config.toml
moe_layers = [2, 3, 4, 5, 6, 7, 8]
normalize_top_k = false
balance_loss = 0.0186
lr = 0.00241
train_tokens = 269400000
steps = 7195
Below are experts of layer 5 (counted from 0) of a mixture-of-experts language model. Rows are named gate (a neuron's input weights, with its number), up (a neuron's input weights, with its number), down (a neuron's output weights, with its number) and show model dimensions 64-127. Each number is 128 + 24 x the weight over its row's rms, rounded and kept within 0 to 255. Numbers have three digits each.
Before each expert's rows: a language model's description of what the expert responds to. This comes from a sample of Wikipedia text that the model never trained on.

# expert 1
It responds to: Pipes, dashes and opening brackets in wiki tables, list items and parentheticals, such as |---|, (aged 61), (6–7), - UZB.
gate0:130126138103155142172119152154133093100160152142133122106119169154112142154134132120091123138172146124108126138134133141135139139125108141111116087135104114160110142112122133112158106128137161
up0:123111154073126139160165116149118116137155137123131141094075141132098133096102160136108134114136134102151125138116133123126137197158123148110115105122145046141117147136108152085099159086138117
down0:125117091175116126130120080125142102150122133076104116127142161104149124087140149134125136128152122143102142130150140136148075151128133112128116155158103086144075121118167169187138116106131130

# expert 13
It responds to: Equals signs of wiki section headings and line breaks between sections, plus infobox field words like Location, Genus, Scientific classification.
gate0:163132141132149095099108097102135139144142116146163122140100129116119101118128118156139105112137125068116117158163134110161125093115152127134154114125122087138116108129150118112120143127107156
up0:114104114120117157153135109183088083173123117134117134144161107146151125114106099112151138140123131138138111126118130157108126145086101118095098100144143120132119125108149133111125127122151081
down0:153148140134148107160076113130114116149134133178116130131131129183129114121153124121101114137113109162141110128109135158111125157091142110157130108143096121098079150113112133139106130120121080

# expert 7
It responds to: Common first names and the pieces inside them in lists, results and credits, such as Michael, Robert, Kath-lee-n, Jes-si-ca.
gate0:093155108119115136183145128077135130122084113118138118135087177098084122121120154130118131126139129154120081116118139140137150165173114136150174092104161101101119139098081118121166110157132150
up0:144084149128144120060160139132115134106134143128128148090122108145151148107126111139104165102140123166146136127107153147127099108121145143133089131170094158135162120165126149109109137113108065
down0:152101134151152160103120110155145159104174155109096110142143139118166123171103084114153096122107147148195159144100170121129140115134155116112191162139114113176134126132073140153123147109151062

# expert 11
It responds to: Commas, and, or, but, although and similar connectives joining clauses and list items, including thousands separators like 5,000.
gate0:149134103115110122140159117131127126148127074138107160110130148104128149144117151120109171095119126144116120123127101143110147096164187141151106150149122104186076151158147090147126140144106109
up0:122120129103111111111142134152114127176054130099152148120070111141135133122138127151130118104153102154117123132154133123089140113126155141152127112091121128132095130128148080156116110115132161
down0:127119126147136101102095129082131057135144138128110068112128091138151123146137114099117122122075116128171178116142120139139149146095158122109110120153101152119105083153127120143109159146124147

# expert 15
It responds to: Prepositions after verbs or nouns, before a noun phrase, such as of, in, to, for, into, from, between.
gate0:127124126115166200113151103131097188115121123133144121108111121125149168142098119142120163124149139139107066132105145117127114128096162120129146158167098136087143035153129119136150114117059125
up0:139068103129106094105119114126159072145155093120157188156138153145094095139171146104159117124110098103130132113100115115115110128078111188150131095100158135138158196134137140152099156146157128
down0:150138123173122112117155103132133098151145177093088148173155130148110140148131146143101149161109105142139133145148135130160154101127130157070105139132091151117160115106163162140111097112116097

# expert 2
It responds to: Noun stems and word pieces after the or a, often in building or technical descriptions, such as cons(oles), cock-p-it, engine, river.
gate0:128155131155126109108122155145106071139152124145143114142129107133143122134107059116178133130148128113095153143093137153115122132129140106122137147133118134128067124149159114161122108132143169
up0:137145139142066091175107111148173157076112132130137107115124142155102150152179126173142107127106178159135154122135110140119126144108138147122124158142098151121087125145175094122134135146180138
down0:087132165112132136143156184142122121079154121097139149128123098132126105117114130099128100139134129135125120144120096135142128142092119119102158154159117110107157086140128075111102124123168153

# expert 14
It responds to: Past-tense verbs, -ing/-ed endings and phrasal particles after was, to, he, such as made, used, released, ruled out, set up.
gate0:164117081140113117170136195131103165149139100173116116132130151141096139151120140138177106127105165155126147097151116115124137111144126133098110111143118121110120143087136087160127141137067138
up0:130148151117153137127145055140141053119161150058136143118134105140134089080104132131107148166130097128138100107116095109097124148118152112162147143091164166150148108143131155124140136133163115
down0:097138118146168116149122119150121178149117157151074124104116142121140139126129118146107141126079138159169123173109102141110126128074109126115112110159103143136143159115165124084179114144130167

# expert 9
It responds to: Inner syllables of Slavic, Spanish, Portuguese and Turkish place, club and person names, such as -ić, -ti- in Marítimo, Galata-sa-ray.
gate0:103113070149111102082119151127152156096131154123134095130098098155123110108134141112114102157131140139162147143119148123122091127143148103139142125140124120127165157132168108107092152125124106
up0:179134131164084094155148081116123079145150114180120157175135162108121133113125064085114157123128109090108115098134132125095152126156144140111111167149117138135106115086096161120126115122116137
down0:121125126133144115150135132123161110105081122094164154129152113128142136154108105112134122159171187141107125119082140100139137104149114121120091133129084160157105112152128170135109174140087148

# expert 4
It responds to: Closing brackets, colons, quotes, dashes, periods and table pipes ending a phrase or entry, such as the ) after birth years in lists.
gate0:083130140133145068108166142136174126115126119161096142133104126102128124144129131118176141138159118144137141154121125101098148132117106161133045122135126171151164103081139123136126107142134117
up0:129170138088142146097130115129128111132141123163141112122149145107139109105142130112095136112153142097165128130124107151140113133162111120122194114103094107101107153141142123122114127134184087
down0:101139144121164096105133129128165146100133204152156147119105139154137132173147157149119136117159126127122140156143141138124132108124143103147115119154155134112169141091088097098164105138135091

# expert 10
It responds to: Double spaces and table filler, plus word starts after hyphens or a, such as self-ti-tled, unc, ill, exc, never, previously.
gate0:118120119112176133155108143133153101087129061153149146165148108134098165135134147137110153142096126115144134150107112115085112121136103059125113126170132137137081081119156089115138137068128132
up0:119101062141133145139086131194089166181121150144133163105087098154144149115163119129126165124118105063098134131125115115135133126126123132115127159087132127148113162072146131144139136079134165
down0:124117104127130111138136130140139113143119166149156079094138145124152145106121109138129106109148134131108123135157125124139120141169134198175154179096135143114132152095119138103138164103139135

# expert 6
It responds to: Inner pieces of technical or biomedical words and table-rule hyphens, such as gluc-oc-orticoid, mitocho-nd-rial, nuc-le-ophilic, protein, cell.
gate0:149164072122153145114112153182169159104139125155082145124113120114131155123085096144127128083102130080150151156091150120152119112166152149116122105098155134153135122145120159139131102077147113
up0:125151122133152102103145162168103125154166121136148118103140159142139094125139130125120115133137130132151134165119096131150105100135132103119075106099112117147165149120173116092126134112125078
down0:080122124092150098165169119146156115136092097150120130093162149123123144154134131121147127082127125109136091111181173161128113134124104116093104150143164141122122106128143137165112131140144159

# expert 5
It responds to: Digits and number pieces in coordinates, measurements, money and statistics tables, such as 000, 19, $, and decimals like 45.76.
gate0:174129112146146109129133145109135106173119147124105102103155130118120143174121146131148126120135135106116127162150109105139127133110128151177124156150114105139090086162100096120073099117152168
up0:118141136126107129106120134091101112137140129148156116142071114135106122100109138136100141143155115133147052146094129112124085161142078113136145129137162155130152143123105130107119095110150125
down0:170098139109095111138125111141081124130116126129126163104097123120124195147146142124144142132105136108165087128147145167102136129171111149137144124161130101185108130164138161127145112142129121

# expert 12
It responds to: First letters or syllables of proper names, often foreign, after the or of in tables and text, such as O-evelen, Wi-esbaden, Has-bro.
gate0:122102128108095123148098102143092126094181096130144135164131129119080154161108119138158108133119105127127131115149127155121088133099142138121126184112098119121120137104116135114138139141118119
up0:142134174108141161153139111133148096129073186148118141082103161125085157105163124122148111150099112066136133119160125144114123149164091125145128097150128139122166104144101141123120112114128127
down0:165113145087124153189108118166125118142126150156134128116087143169134114136143101141143128129144135119106141126133152118122099117114154120116117148157124114135106124084109092125118107100152139

# expert 0
It responds to: Nouns in biographies about education, family and career, such as degree, school, University, daughter, career, plus percent signs in tables.
gate0:150140151123134129103173124152078137090159110107133152149119149140115135118161144109123114108082148127158102117135110148106116114107178131120111103111126152161129146139138082154159142121123150
up0:131131106115119118080159127145145145153117111133120105128113134152089112110092110095102118146103093167168087103177115120128130085158139105116134144109112149145132103121114114116107133110068105
down0:106123111142147121118173182105120114145088114105126150157159169107152117125104139117133116184136110123148119125156156096082096120130131125092160166134113113129099131086151075130111076127152115

# expert 3
It responds to: Word-internal pieces like th, st, ass in names, plus ordinals and unit words like First, 2nd, United, Air, often in military texts.
gate0:101126157098125135124145111123108109153122139171171165120062125127138095098135080101122130095103143122108127097173140118132098167142128155110159136125142130120094137111144085131086145099187124
up0:144121132143128123136144176122142129123187132127111115158126125161126177146109183154140123143091134103166107136107121125080156151122142147114109140135143136149168102126142140116135140128087140
down0:125151110122138157146120076157120158113139142090123106090154106167123117133110131162130146125137110122150141180090142095146098193157142135157139120133179115175149156117165116122150130121139132

# expert 8
It responds to: Four-digit years after in, commas or table pipes, such as 2016, 2020, 1900, plus stray byte pieces inside Chinese and Japanese characters.
gate0:163095082098135128145138141126105109107158132090116141123106102114119135122110162088115141102148116156169083130132160093113143127158118161178121135072124109164169153126116093090115133134138150
up0:111154148093155123101106128101125169126127169088143087112115141132131144128142110121128115120131082102105105174120136126141119109105153127106096081130126148142131152097122143138128131151106154
down0:110125100142134125182113129123152160121165159141076143129112151116135098163113108125110135137116154100114137182108131097116167136142114166069135161103100133164127117079111119157134106134100173